Below are experts of layer 6 (counted from 0) of a mixture-of-experts language model. Rows are named router (the router's row for the expert), gate (a neuron's input weights, with its number), up (a neuron's input weights, with its number), down (a neuron's output weights, with its number) and show model dimensions 0-191. Each number is 128 + 32 x the weight over its row's rms, rounded and kept within 0 to 255.
Before each expert's rows: a language model's description of what the expert responds to; "comes before" lists some tokens at least twice as common just after its tokens as in all text. This comes from a sample of Wikipedia text that the model never trained on. Tokens count by the router's weight.

# expert 6
Description: Digits and number pieces in tables, coordinates, scores, years and catalogue codes, like 19, 28, 135, 977.
comes before: " | ", ".", " |", "–", ",", ", "
router [132 145 119 130 140 169 164 159 178 121 139 158 112 116  60 104 119 145 123 169 148 159 155  99  54 171 119  71 161 139 161 232 105  89  79 112 124 114 183 159 101 143  79 157 103 133 144 119  55  91 141 148  94 121 126 141 110 144  80 121 109 145 118 136 153 130 132 120 119 159 135  95  98 125  71 138 104 135 123 182 141 163 165 121 116 127 116 160 108 130 149 148  67 121 163 127 110 123 162  74  95 110  94 156 104 206  77 132 145 142 130 130  93 137 135 128 108 133 171 173 132 121 133 102 102  76  76 161  84  77 130  87 185 152 127 135  83 162 106 100 120 102  95 116  92  87  97  81 140 147 144 116 117 121 119 123 150  74 117 134 130  77 102 119 180 150 195 173 133 115 163  99 151 117 122 108 127 118  98 225 119 109 136 103 163 113 188 237 175 114 120 100]
gate0 [138 166 116  98 131 134 128 103 177 131 156 151 130 141 141 115 114 183 185  85 178  80  98 120 113  82  99  92 165  45 178 135 151 146 122 176 152 156 155 161 114 163 115 194 105 143 101 100 140 135 148 130 136  72 127  89 181 164 119 171 166 134 106  70 144  75 105  84  78  69 169 122  62 174 117 131  95 128 140 122 121 152 138 175 132 109 136 137 100  81  92 108 107  70 119 167  89 129 108  96  96 171  99  93 145 132 120  67 100 156 111 154 107 107  90 108 107 188 137 143 113 161  96 125 137  99 135 198 119 111 139 179 143 130 134 156 128  70  85 120 163  97 152 134  91 155 119 156 167 102 171  77 106 122 123 141 100 112 156 123 171 160  86 149 108 149 125  85  87 148 130 159 101 147  87 165 123 117 158 198 118 108 106  92 155 145 148 132 221 123  51 150]
up0 [106 116 163 116  90 146  51 135 127 167 164 140  92 129  97 141  96 137 152 106 171 115 164 171 150 124 133 104 150 118 155 137 149 110  84  80 145 155 142  68 153 107 110 109 109 174 154 126 159  90 144 107 127 157 172 130  82 177 118 109 139  98  60 103  35 106 160 137 179  77 127 103 131 145  70  85 130 137 138 163 136 163 106 101 203 135  86 115 146  98 120 203  86 119 101  95 127 118 142 131 150 134 117 119  89 153  96 116 145 108 107  75 170 119 175  62 128 166 176 125 103 223 140 107  99  99  97 147  99 116  60 108 128  97 155 132 126  43 131  94 117 151 140 131 116  92 123  73 129 114 160 151  82 107 108 108 127 107 129 181 150 115 154  96  70 101 147 145 154 104 155 163 110 112 132  78 171 145 107 140 193 104 156  99 147 141 141  78 205 149 155 121]
down0 [143 101 168 138 146 130 145 179 143 168  93 105 154 124 145 129  83  91 206  82  80 111  93 135 150 166 130 149 143 112 155  66 164 148 134 148 133 161 137 137 137 157 130 167 109 110 162 136 122 127 116 154 114 178  78 103  71 136 126 126 142 164 153 148 119 221 161 117 137 147 123 181 113 183 177 166 182  97 188  98 123 157  97 122  96 115 131 141 144  92 114 120 110  40 100 157  74 153 129 100 149 102 131 144 161 159 167  79 153 135  80 154 131 115 116  84 188 134  95 122  92 179 140 106 154 162 160 122  95 141 128 125 139 171 122 188 119 153 141 141 100 140 119 186 111 133 153 177 184 130 126 154 113  60  89 116 133 122 142 145 164 110 167 182 104 134 150 207 125 127  93 108  96 153 174 120 200  93 113 121 166 175 207 182 169 156 140 163 159 109 119 120]
gate1 [144 113  98 180 101 177 182 124 102 147 112 155 116  74 107 114 145 145 146 160 191 106 103 127 105 145  84 129 124 110 167 131 146 141  73 106  73  70 117  97 149 149 131 133 159 159 186  96 174  98 165 136 141 109 152 111 171  82 120 181  87 161  98 121 135 109  82 143 144 111  91 129 154 128 122 189 159 129  94  82 129 135 126 174 123 140 147  60 131 131 115 142 102 168  81 121 123 155  95 114 100  56 132  78 106 153 134 172 115 151 114 180 117 159 103 116 116 127  37 144 154 184 168  86  92 138 163 130 169 177 173  88 155 147 106  98 111 160  93 196 119 118 116 153 111 144  76 128 154  73 132 141 129 122 178 154 171 163 150 156  95  74 108  96 101 153 115 102 118 116 153 115 112 105 109 107 189  77  79 145 151 104 150 181 166 172 159 172  98 101  90  57]
up1 [ 86 116 141 147 122 141 176 110 131 104 170 164 116 116 154  92 157 147 100 148  72 166 158 113 134 167 126  80 144 106  89 133  94 107 134 141 115 113 152  98 115 138 143 155 104 135 155 141  54 133 158 138 117 139 107  85  99 125 159 115 160 188 117 129 134  74 107 112 132 156 127 158 178  99  96 135  73  96 119 187 154 123 218  68  79 111 146  96 100 170 135 112 128  91 114 141 147 137 124  89 167 147 144 185 124 206 150 132 183 144 128 115  64  63  91 124 141  97 168 209 124  92 118  75 121 147  90 171  86 113 131 195 160 126 135 156 142 142  84 119 101 128 116 163  83 155  82  84 107 115 100 102 139 133 121 145  96 130 104 124 183  94 186 145 116 102 131 140 113 130 143  91  78 173  94 131 201 164 135 195 144 167 183 151  87  95 110 170 149 108 164  76]
down1 [177  98 156 103 234 141  59  88  61 119 139 137 132 140  98 128 188 100 133 151 160 135 120 155 146 148 132 162  91 165  98 130 149 126 150 114 162  66 122  25  91  83 140 113 136 150 102 129 204 132 138  91 142 176 172 119 162 147 138 138  93 145  84  77 105 169 127 131  84  68 108 157 170 102 143 138 134 139  94 103 117 118  73 192 129  97 145  95 179 127 106 125 120 151 171  99  85 143 141 113 167 117 127 138 163 134 128 140 124  57 175  81 163 165 113 127 121 143 170 153 124 155 147 109 113  88 164  96 122 154 162 143 101 154 179 122 146  85 150 143 131 158 128 102 106 162 142 155 120 129 173 177 133 153 170 184 125 140  76 146 102 169 114 112 123 170 135 119 124 123 198 107 117 128 118  75  88 176  90  61 130 124  69 158 140 160 122 119  92 116 108 171]
gate2 [144  74 157  87 199 155  87 130  98 112 149 117 163 139 114 161 163  88 121 132 130 138 123 102 178 151 136 125 121 107 133 193 108 208 185 135 136  99 192  98  83 137  68 175 171 174 120  96 102  87 142 151 165 168 127 131 141 120 106 106 135  78 154 130 116 132 121 106 100  88 114 141 157 136 115 126 117 151 102 165 198 131 179 143  74 116 114  96  94 210 132  94 160 166 169  88 142 158 138  47 176  93 152 177  83 160 135 122 163 149 121 145 141 161 113  47 145 203 101 112 146 157  94 137 120 102 135 110 106 144  82 115 138 103 108 127 127  67  98 111 128 107  97 138 139  98 168 114 135 131 197 137 100 114 192 132 139 134 162 126 136 186  92 172  88 134 147  88 138 156  73 131 171 146 126 142 113 139  63 132 107 127 131 140 204 117 115 167 149 132 157 157]
up2 [168  68 169 119 111 141 111 106  83 176 142 145 146 160 137  70 133 125 101  92 119 169 143 158 103 144 114 190 123 140  60  77 126 104  76 129 102 137 112  87 102  60 173 135 109 150 157 140 145 158 111 163 107 158 113  92 109 124 130 155 102 125 126 153 117 170  86 195 157 123 139 143  86 118 113 128 115 139 124 142 135 132 121 138 136  70 164 127 123 138 116 110 172 100 146 150 119 115  91 209 116  70  79 135 164 118 152 107  96 179 158 102 136 110 140 166 127  96 149 141 142 134 187 130  67 100 121 194 212 118 221 121 132 132 168 143 101  81  99 156 105 128 128 106 133 153 166 124 166 131  98 149 167 134 175 125 106 163 106 149 108 109 136 100  64  70 122 115  99 104 132 111 121 170 129 102 152  52 168 170 151  73  97 141  27 115 157  81 125  85 170 132]
down2 [162 110 130  72 137 116 123  97 212  83  99 156 150 154 181 116 132  99 155 122 103 108 156  92 148  88 102 121 113 148  90 123 151 146  87  70 140 163 124 174 140 105 184 143 118 131  90 122 154  77 147  88 127 141 141  89 140  97 175 149 132 102 123  75 113 142 190 131 139 139 119 110  79 132 161 114 122 117 121 118 129 138 115 159  63 137  91  79 122 182 126 179  61 156 124 129 139  70 177  74 107 125  76 147  70 128 112  86 151 124 150 151 121 125 108  51 110 164 123  96  95  99 168 107 117 104 147 137  86 103 169 126 105 102 195 147 133 166 110 178 163 106 129 178 125 107 146 168 156  92 162 139  66  89 108 152 189 116 152 133  91  83 115 129 141 114  83 132 122  75 131  59 108 101 125 145 162  77 159 213 195 142 183 103 142 131  99 156 160 149 126 109]
gate3 [162 147 179  95 149 148 131 166 122 138 125 130 152 126 112 113 118 116 160 114 137 122 110 118 113  84 161 134 121 145 181 141 152 120  60 153 184 124 110 106  89 102 104 157 146  98 126 129  87 105  90 119  72 182 192 131  24 104  95 178 141  81 130 104  74 167 140 124 155 163 123 129  57 128 119 168 199 180 123 101 131 124 143 135 120 155 136 152 110 164  70 141 173 103  94  72  69 140 185 154 171 147  82 188 159 143 158 114 135 153 164 153 137 121  78 173  85 122 154 117 133 140 175 177 154 103 134 124 130 149 184 109 115 156 112 146 125 115  41 130 105  92  91 158 137  88 163 112 148 118 194 208 127  94 115 129 170  75 104 125 130 170 144 122  75  89 134 128 119 155 106  91 152 146 155 147  94  86 122 106 167 101 157 189 121 103 117 121 174 140 110 125]
up3 [106 128 114 111 164 134 144 139 144 133 121 172 171 129 169 156 102 178 104 157 132 135 130 157 121 111 150 103 146 157 148 175 102 114 138 172 144  98  96 141  81 137 166 124 179  90 113 127  80 134 138 111 167 110 140 157  89 141 117 118 166 169 142 149  73  93 132  48 155 153 101  88  36 136  85 175 187 155 155 121  63  72 141 138  73 171 166 146 182 139 108 125 120 178  76  71 143  82  93  68 116 102 108 121 189 117 148 128  87 131 161 132 159 112 130 156 102 148 135 174 122 186 226 143 124 157 144 169 156  66  85 141  79 114 165 117 101  98 143 150 154 132 128 147 134 134 135 127  98 110  93 112 121 146 139 157 132 120 111  69 106 135 135 144 100  65 108 114  39 130 130 136 111 124 150  85  98  93 110 131 141 106 221 109 165  96 116 101 162  90 109 143]
down3 [146 131 173 202 111 122 138 137  90 117 102  80 158 140 192 121 151 125 139 140 161 134 108 152 154 161 183  73 158 113 138 118 115  96 124 121  72 121 146 142 106 135 196 150 134 107 138 130 139 112 124 121 172 125 121 111 155 116 190 162 108 111 125 206 125 126 151 128 129  81 127 108 130 144  81 111 151  90 137 115 154 157 112 180 151 125  87 103 122 106 212 162 128 202 147 112 107 169 117 220 118 120  82  90 134 137 103 115 138 191 150 128 124  60 130 158 126 171 108 132  95 155 137 113  74 116  90 101 136 146 159  99 157  95 176 126  87 116 167  78 100 175 200 147 126 159 128  98 131  81  98  73 197 156  89  84  66  97 131 158 176 145 148 129 151 142  95 196 123 123 109 121 166  99 184 138  65 154 103 132 117 124  96 169 157 102 103 169 115 104  80 106]
gate4 [ 46 131 120 144 140 150 184 134 185 142 118  49 174 111 135 143  83 143 147 157 128 124 116 161 107  64 107 122 122 103 186 132 164 159 105  84 129 155 141 134 143 113 121 122 121 100 121 106  77 136 160 130 216 118 167 138 145 138  36 166  92 101 158 154  72 122  94  96 163 197 139 112 148 143 159 118 140 152 127 122 130 175 100 138 151 181 103 164 155 118 108 164  61 158 124 163 173 162 131 130  70 129  94 161  99 157 100 127 139  97 151 144 114 121 163 131 115 135 118 135 100 157 136 136 146 130 176 118 174 137 130  73 103 156  67 143  82 135 132 151 118 119 165 123  49  43 151  63 137 160  73 112 151 101  84 156 156  60 124 109 119 150 104 119 197 141 165 163 169 180 122 114 136 149 160 133 160 125 157 130 121 126  98 101  94 123 166 119 128  78 134  73]
up4 [148 165  82 116 182  99  59 120 159  89 138 120 162 155 175 145  63 105  95  85 161 138 162 101 172  90 148 117 155  91 171 152 162 109  89 115 138 134 190  71 108 162 113 141 111 127  85 159 126 113 142 144 152 145  72 150  78 146  98 145 186 126  84  89 152 144 134 149 141  97 106 147 119 149 176 137 104 115 156 123 150 122 104  98 146 114 120 138  74 168 137 124 123  84 166 140 148 112  65  82 118 160  73 118 108 108 153 112 138 108  98  74  68 146 119 122 123 162 172 123 128 167 137  95  96 143 147  93 130 119 136 144 165 136 149 132 138 165  65  73 196 129 154  76  82  70 154 169 187 178 162 148 108 130 126 147 139 130 129 119 176 150 135 161  76 164  89 144 194  95 170 196 127 130 126 153  95 167 152 136  91 101  93 124  80 119 170 145 111 136 158  38]
down4 [111 104 123 177 115 134 136 109 177 105 126 218 114 151 148 177 134 146 138 111 135 147 119 144  83  93 115 110 144 104 180  95 113  81 142  75 109 142 180 145 102 130 196 105 132  96 155 189 107 134 143 142 193 121 112 128 136 165 115 113 111 151 106  61 126  85  72 138 173 150 105 144 163 153 155 146 174 162 131 122 146 116 194 108 151 184 119 172 130 155 111 135 118 140 145  80  57 160 138 169 126 137 143 122 173 149 180 160 112  84  94 121 209 151 113 129  91 162 110 110 175 139 132 188 142  73 189  88 178 120 118 135 120 128  88 147 102 155 173 116  99 199 154 147 146 121 126  62 130  61 117  58 143 138 188 130  85 123 114  96 130  85 103 120 134 173 160 120 148 150  88  97  89 174 148 129 128  85 134 151 168 124 117  95 109 109 164 146  75 180 116 129]
gate5 [123 125 208  95 101  93 103 131 161 135 141 115 165  54  88 117  84 112 173 157 121 116 134  82 128  69 135 150 133 123  84 169 105  93 131 112 226 112 132 124 142 174 116  94 123 143 103 107 119 149 127  88  90  68 169 116 172 112 102 105 140 120 189 159 132 135 120  91  78  94 107 122 136 118  76 148 148 136 116 114 159 189 123 135 150 176 136 150 127 135 143  85 163  35 181 159 132 101 112 151  88  97 115 111  66 106 109 112 118  85 169 107  94  92 132  88  88 143 173 115 150 115 143 157 116 112  97 155  96 138 122 124 118 134 100 136 121 111 126 126  39  79 113 131 181  81  99 178 132 172  92  89 137 108 133  90 106  86 124 139 111 115 196 100 158 107 220 188 145 163 130  79 126 162 133  65 152 141  87  87 141 131 130 185 137 122 124 121 148  93 139 122]
up5 [138  90 113 136 125 166 128 104 118 186 143 131 138 119  69 145 211 105 107 103 171 126  86  94 135 150 152 181  76  70 151 135 100 107  32 120 209 103  93 117  79  94 152 125  90 176  62  79 102  77 156  84  95 120 116 101 130  98 126 144 136 116 157 138 150 125 106 127 115 166 165 110 142 108 120  69 173 148 153  87 106 161 112 165 104 142 131 120 171 145  89 154 177 167  53 172 117 174 129 138  63 119 147 153 136 162 106  73 162 113 171 116 124 121 116  87 135 198 136 122 153 170  52 101  95 112 112 142 100 152 103 113 140 116  79 143  62 110 122 186  82  65 140 104 165 124 122 105 112 114 121  79 111 120 107 136 120 122 138  90 112 175 108 116 145  99 125 118 123 137 160 112 152 140 171  64  91 155 115 102 183 104 158  89 133 130 111 127 138  93 161 115]
down5 [ 98 133 173 118  97 134 124 148 105 113 129  70 118 115 136  94 100  95  99 104  98 124 121 118  96 138 172 116 106  94 128 103 120 111 154 172 131 108 118  97 213 153 112 100 106  64  78 120 129 157 156 205 105 157 152 101 133 141  92 124 134  65 140 127 142 133  97  90 153 133 165  80 147 150 109 133  96 102  81  69 122 123 131 157 104 111 105 150 115  96 134  90 108  54 157 104 127 138 111 106 105  93 162 105 147  88 159 141  83 110 108 155 225 120 123 135 155 150 173 144  85 122 103 183 125 119 126 121 164 127  61 138 169 199 132 158  88 146 136  95 181 122 149 112  33 129 168 161 114 129 163 151 113 141 129 143  68 186 112 167  82 130  59 142 131 128 146 114 127 176 118 172 115 116  98 161 108 125 125 109 112  49  92 207 148 110 121 163 188 137 184 169]
gate6 [140 178 156 161  73 113 146 148 129  92 126 157 127 138  99 124 180 149 157 125  75  84 114  77  89 125 118 101  85 100  46 121  59  90 138  69 157 111  91  89 120 122 161 129  54 127 169 101  80 104 168 115 112 127  98 102 170 135  91 153 115 162  99  78 135 109 144 108  93 158 131 139 112  77 111 154 126 155 142 170 103 153 150  89 101 132 142 116 130 140 158 158 106 162 162 158  98 155  95  93 128  92 199 158 182 217 109 144 142 100 136 116 192 134 127 130 112 114 121 172 129  96 122 122 161 155 187 157  20 135 127 109 108 141 137  80 109  77 185  95 126 111 153 166 123 159  82 141  89 167 134 117 134 106 127 123 138  62  87 142 126 128 105 168 167 118 101 121  66 130 183 103 178  94 112 113 122 120 146 167 137 151 146 122 185 136 190 153 124  99 155 135]
up6 [127 142 146 136 176 146 155 100 174 118 114 197 152 133 136 165 143 126 111 144 120 126  89 145 107 140 157 126  80 160 140 119 131 199 114 115 107 157  81 135 111  50 106  92 165 102 116 152  68 129 154 172  93 129 129 162  39 153 136 123 135 106 156 112 187 166  99 113 148 113 130 159 122 109 138 126 140 159 127 131 212 201 145 169 142 129 117 134 177  76 131 123 195 183 154 120 136 129 150 133 128 134 160  98 132 120 152 110 163  67 159 116 115 156  63 141 142 100 146 131 201 130 154 215 139  89 115 143  97  99 124 148 102 102 106  97 146 158 152 233 151 112 153  89 130 144 165  99 143 173 138 140 112 136 171 107 140 122 180 141  59 132 196 162 141 129 115 116  73 118 119 111  90  95 150 147 144 165 140  97 122 126 113 105  72 159 120 143  80  41 133 118]
down6 [106 138  99 159  84  83 146 105 184  97 155 136  93 139  98 178  99 143 138 172  77  89  85 122 135  87 209 136 103 122 115 135 133 120 154 110 192 186 113 123 146  95 140  95 172 121 114  79 143 110 128 135 148 140  88 173 139 155 136 123 141 125 149  83  95 142  89 110 141  92  83 141 137 145 133 190  69 105  85 147  97 165  98  43 161 131 128  47 138 159 153 109  82 129 137 133 144 146 125 142 164 127 201 134 204 121 111 114 147  66  75 132 165 129 165 138 154 168 174 128 171 161 118 150 141 160 123 131 127  98 161 130 189 140  78 149 116 113 156 159 115 182 168  72 124 142 150 152 100  96 141 173 152 124 123 110 134 168 123 161  93 118 132 101 111 153 144  38 110 115 141 101 124 153 135 116 158 119 113 104 181 159 151 157 101 134 112  72  45 159 117 193]
gate7 [131 179  86 149  89 103 172 198 184 100 165  90 149  95 110 106 100 162 143 142 116 130 113 124 122 142 107 112 120 173 170 116 165  68 148 140 122 104 133 141 132 106 107 116 162 160 137 122  76 105 121 156 121 108 122 180  99 107 136 100 124 105 176 188 167 117 104 135  79  88 136 184 157 148 112 169 106  71 122  93 153  99 121 100 150 136  78 131 139  82  98 159 152  84 128 157 141  99 195 209 139  97  99 113 154 118 130 170 129 143 172 182 119  76 104  90 159 178 150 104  63 112 143 147 168 168 104  67 145 152  95 122  43 159 179 159 113 141 109 108 136 113 199 165 124 140 137 130 154 150  96 122 151  74 145  97 169 127 132  98 169 132  64 124 174 133 116 202 136  85 145 162 124 142 133 186 157 187 122  90 109 100 162  74 129 107 117 154 115 133 171 117]
up7 [ 82  99 161 175 128 126 159 154 162 100 104 147 117 113 102 176 118 101 201 150 118 103 157 124 105 126 114 104 136 163 176 105 142 167  79 106 181 139  95 134 135 145 124 101 133 163 127 138 168  76 157  86 105 183  74  81  83 102 128 100 135 121 130 107 180 122 181 155 186  95 142 102 157 124 131 138 111 131 129 118 181  98 170 124 165  94 153 148 111 170 104 148 129 159 178 151 154  67 130 124 117 126 115 130  68 181 125 144 139 121 112  98 137  79 134  99  95  79 108 178 130 127 111  89 152  56 163  99 160 133 179 216 143 154 102 128 161 162 104 131  61 155 104  87 124 174 157 178 122 166  64  98 152  80 154  69 138  62  95 136 129  71 127 167  65 134 144 108  97 131  99 132 113 145 126 109 138 130  90 156 170 129 204 126 118 126 152 132 161 135  57 107]
down7 [169 129  87 136 155 109 156 138 116 158 128  89 107  97 141  55  95 152 136 157  67 107 106 103 154 118 102  90 136  79  62 119 160 122 133  66 184 113 157 188 128  85 128 173 155 149  71 130  98  81 115 104 161 131  72 130 145 142 125 126 130 135  91 135  90 152 153 168  90  94 144  85 127 109 182 121  96 165  91 187 127 100  92 119  66 152  81 118 169 118 134 108  91 220 113 125  67 134  84 116 159 119 130 141  99 130 162 105 110 111 103 109  82  71 106 110 145  66  86 101 144 103 129 107 105  86 102  87  99  96 160 101 153 104  92 178 103 121 168 149 113 172 134  77 135 115  91 173  90 123 104 170 110 109 140  83 137 108 100 184 133 169 142 102 105 115 155 139 122 167  77 143 126 117  82 131 162 110  92 155 157 163 131 199 126 148 178 179 106  92 102  81]
gate8 [147 132 138 140 136 181 119 120 180 146  98  98  96 133  93 212 155 107 117  80 137 152 189 137 117 109 127  92 118 132  85 202 118 111 184 173 195 144 126 141 126 109  98 136 101 131  84 128 138 140 115  77  87 197 111  92  89 133 117 135 117 184 146 139 135  62 130 119 124 139 180 155 159  90 157 124 141 111 137 129 135 132 125  99 102 182 128 115 176 152 152 152  68 145  54 166 158 160 117  95  86 147 146 161  76 121  85 156 159  93 137 109 137 101 100  74 128  82 101 157 146  92 130  81 109 116  68 143 137 146 139 176 135 140 133 142 150 130 181 154 105 140 129 109 167 146  90  73 162 139 114 107 101 178 120  38 133 135 142 144 177 103  99 117 209 188 136 118 137 165 136 124 129  81 141 100 139 171 114 190  98 107 110  71  91  97 160 153 158  93 147  71]
up8 [132 111 103  94  86 150  87  78 126 135 123  89 118  93 121  96 172 148 116 119 132 101 137 107 147 145  74  35 141 133  54 136 128 134 109 164 164 152 153 188 183  62 153 137  63 120  86 152 161 133  90 135  97 169  87 135  83  88 109 139 160 176 158 148 131  72 121 139 132 137 122 137 144 105 132 161 131 162 118 143 121 146  96  98  94 155  69 101 161 150 133 127  94 140 151 148 150 151 132 117 142 158  97 143 129 132  96 144  77 143  89 120 130  76 138 125 181 115 111 172 148  88  93  86 139 116 134 159 182 163 181  89 105 100 126 164 123 121 144 145 125 143 110 121 119  92  69  92 139 135 146 120  96 175 123  83  93 115  94  93 211  86 179 132 216 173  75  52 129 169 197 157 165 138  93 110 163 116 113 126  97  88  71 121 113 129 186 153 103 131 104 101]
down8 [132  45 104 134 155 144 111 168 126  17 119 111 136 129 115 125 190  88 127 134 112 151 127 119  87 124 141 102 122 126 108  86  65 144 115 125  88 147 114 136 171 183 135 130 143  99 155  78 160 108 132 154 119 112 188 126 100 150 105 144  43 119 103  87 122 141 101 162 110 126 110 134 150 127 119 100  35  88 112 122 126 167 163 155 130 119 124 125  46 101 152  50 123 173 181 136 200 116 116 115 110 113 177 135 181 126 161  57 120 113  79 175 181 141 141 138 102 176  85 123 113 110 166 130 127 130  60 156 106 106  90 140  97 186  89 149  88 105 123 146 153 133 123  73 100 113 129 137 108 175  97 142 139 124 150 144 112 102  98 158  70 156  66 120 140 132 141 109 147 103  64 154 127 148 169 120 150 146 119 160  87  99 149  76 111 159 138 124 145  72 154 137]
gate9 [115 134 158 147 122 143 143  86 148 170 190 153  67 129  78 185 146 179  96 129 131 106  87 149 127 139 118 161 178 178 111 130  83 125 164 101 169 117 127 104 154  68  92  68  86 125 124  61 125 113 132 153  99 101 112 191 103 153 164 115 123 163 106 158  98 159 112 163 135 105 115 100 135 139 125 154  75 158 129 135 188 108 133  82  95  88 119 101 105 118 162  96 179 153 186  96 158  38 118 157 121 119 100 144 185 142  62 129  84 152 165 135 147 118 129 136  93 139 196 161 142 113 189  97 113 149  69 104  97 125 123  97 116 149 119  59 105 113 150 123 157 102 131 158 138 111 120 143 126 147  92 111  51 159 100 147 175 107 125 127 193  66 116 111 102 199 141 105 155 156 135 135 174 132  98  67 122 129  96 172 158 157 138 122  94  97 126 132 136 119  84 188]
up9 [104 163 147  68 110 138 130  29 117  42 103 144 143 101 156 159 163 119 119  73 116 138 156 174 142 139 100  90  81  96  95 155 138 149 179 153 136  98 109 146  69 113  99 155  83 155 127 143 186 141 171 125 163 154 134 125 137 123 146 179 150 109 146  88 100 130 170 106  78 105 177 140 147  90 143 143 121 143 148 136 142 149 157 167  77 101 103 140 163 149 140 136 122  87  88 135 183 138 146 114 102 168 108 152 117 138  71 132  71  76 100 141 108 129 148 141 159 129 159  82 113 121  97 156 123 107 170 178 158 158  91 108 212  58 133 137 190  99 179 105 150 137 121  68 153 145 107  71 159 132 146 151 148  87 135 109  38 136 136 175 146 171 122 162 142 121 149 119  49 112 116 124  81 135 110 122 162 171 154 146  88 127 151 120 123 214 120 137 123 119 121 122]
down9 [ 74 200 144 106 133 107 170 146 129 155 129 101 212 111 150  98 164 150 172 119 138 165  42 108 141  67 148 128 151 113 123  75 124 154 105 142 103 173 178 122  83 168 169  70 151  66 133  98  88 151 103  86 168 104 153  92 112 170 115 116 124 126 109  82  74 113 160  99 129 121 126 134 148 121 140 141 127 139 150 142 139 128  87 144  67 161 116  53 121  62 115 133 106  92 119 183 120 148 145  89  95 129 120 186 136 142 185 152  67 131 128 105  93 113 112 101 123 128 115 104 118 103 118 112 171  96 154 138  90 158 122 158 133 137  67 141 100 179 168 141 111 109 127  96 139  97 150 229 145 180 140 149 168  67 136 133 168 112 140 161 130 165 135  95 119 119  97 102 118 187 100 154 121 153  82 161  91 113 118 130 121 182 144 106  85  60 139 107  84  96  93 161]
gate10 [105 152  98 138 115 105 112 130  81 117 101 145 136 143 126 116 108  89 139 208 133 224 164  90 129 126  94 160 143 113 178 139 109 194 162 119  77 141  94 158 148 173 206 126 130 106 125 125  73 164 130 136 128  98 170  77 128 179  83  87  95 142 100 116 203 141 141 135 178 113 123 136 146 168 177 120  79 121 141 143 100  91  91 164 139  97 196  99 158 116 148 130 123  90 140 136 177  79  45 109 155 142 106  84 153  90 130  93  98 136 142  99 154  72 112 168 157 168 131  91 148 161 177 146 139 150 152 127 134 114 144 140 117 131 188 161 107 130  75 156 118  97 137  82 139 135 102 192 131 203 192 143 159 145 118 106 141 161 211 162 106  56 112  96 113 116  83  92 149 121 153 155 144 120 137 125 161  98 110 139 106 142 125  87 146 137 115 143  96 159 121 102]
up10 [135 118 141 145 147 123 169 163 127  97 111  71 132  92 154 156 135 113 126 189  99  87 141 138 168 146  78  84 156 131 105 113  99 141 133 135 129 115  84 149  81 149 123 124  97  62 110  97 171  66 101 138 137 136  87  93 125 225 138 117 139 195 124 106 178 158 175 139 132 101 135  90 155 139 109  68  56 222 142 111 147  72 115 122 118  97 161 122 113 140 164 161 183 138 193 121 186 139 124 208  92 147 116  76 191  83 182 141 141  81 131  59 170  92 144 139 149 132 162 103 124 176 146 113 176 150 185 100 123 176 137 175 153  69 155 122 148 123 137 154  93 126 113  97 129 132 158 156 116 156 141 167 109 155 140 147 123  91 174 183 119 170 115 129 115 109 141 123 142  66 158 120 150 135 132 135 120 137 109  75 139 167 129 121 159 141 137  83 121 130 160 151]
down10 [191  91 171 187 117  92 111 141 113 165 180 138 125  88 137 156 134  67 104 110 143 168 147 171 148  75  74 166 150 167 142 124 129 130 135 112 148 141  68 173  61 111 117 146 186 102 123 128 160 143 142 112  81 123 112 112 118  90 112  69  90 124  67 143 206 112 109 104 120 197  71 149 152 136  77 128 126 141 129 164 115  68 141  82  64  95 184 117 154 117 155 151 105  82 113 124 121 116 128  92 128 137 165 145 149 138 115 124  77 102 160 123 215 121 101  62 126 157 152 141 123 174 113 157 180 171 104  68 150 163 127 171 143  90 155 118 172  82  69 154 116 142 137 150 129 115 137 158 175 144 173 121 169 131 108 119 132 169 187 154 100 170 128 184 175 120 137  95 134 149 141 189 110 131 114 148 155  73 110 131 166 144 137 118 169 152 124 163 143 126 112 122]
gate11 [112 136 142 131 118 131 117 111 134 134 113 157 123 146 109 105  88 160 125 109 174  86 126 161  47 123 151 187 161 167 139 148  87 186 192 141 175 167  96 102 153 108  97  95 160 177 130 109  98 172 191  80 122 193 140  99 175 109  89 176 133 131 127  91 186 115 145 121  89 124 133  78  71 101 155 103 167 127 120 172 147 135 122 120 126  99 126 147 139 223 154 171  68 118 111 150 137 126 141 122  91 133 164 131  82 154  64  86 109 163 115 118 148 107 134 166  85 133 189 157 130 176 128 144 113 123 137 126 142 116  90 136 159 141 131 173  96  80 141 121  94 146 130 150  71 102 169  58 136 124 138 137 141 107 115 143  93 147  73 150 141 126  68 168 157 126 152 116 119 164 163 126  57 123 159 112 113  72 141 168 181 154 113  56  94  57 114 106 180 145  97 135]
up11 [126 140 120 140 126 124  88  88 131 131 145 128 129 180 113 111  89 153 141  73 190 114 146  95  72  94 119 209 157 129 126 133 114 208 202 131 182 176 139 124 185 112 121 111 167 148 113 109 112 121 137  72  94 204 130  89 165  97 147 166 114 145  95 116 170 123 175 103  59 135 102 102  99  95  98 122 137 153 110 192 137  97 113  87  99 115 129 155  96 200 177 149  50 114 147 156 130 120 138 110 134 128 168 127  65 139 111 104 128 165 116  93 152 117 163 162  45 140 194 157 113 180  68 137 133 124 160 109 141  86  76 101 114 143 152 159 148  74 123 118 100 136 153 100 106 148 145 104 146  90 167  93 104 127 119 124  85 138 114 192 121  93  85 152 160 143 152 131 101 130 126 148  68 133 147  93 117 135 121 140 184 125  98  66  93  69 114 110 147 142 113 144]
down11 [169  96 139  65  82 170 139 173 158 157 128 142 121 158 179  84 150  83  64 175  89 137 103  62 117 103 137  96 131 137 158 160  96 152  94 133 153 162 148 124 152 103  94 153 123 114 104 118  88 105 169  89 131 115 147 156 139 100  43 139 178 140 113  45  92 124 162 158 148 135 169 147  93 108 119 174 128  72  90  60  85 181 175 135 119 116 128  92 163 136  76 151 133 119 143 163 210  98 126 102 112 102  71 130 165 135 111 122 140 136  63 106 108 111 138 101 126  89 162 154 151 129 151 159 103 105 151  83  95 118 116 121 126 107 143 127  93 137 163  80 157  93  89 147 145 152  89  98 158 146 125 136 179 126 130  58 113 101 112 114 131  71 151 144 168 156 109 177 178 102  86 129 135  85  90  97 197  99 123 116 152  87 128 172 144 185 148 122 174 116 157  95]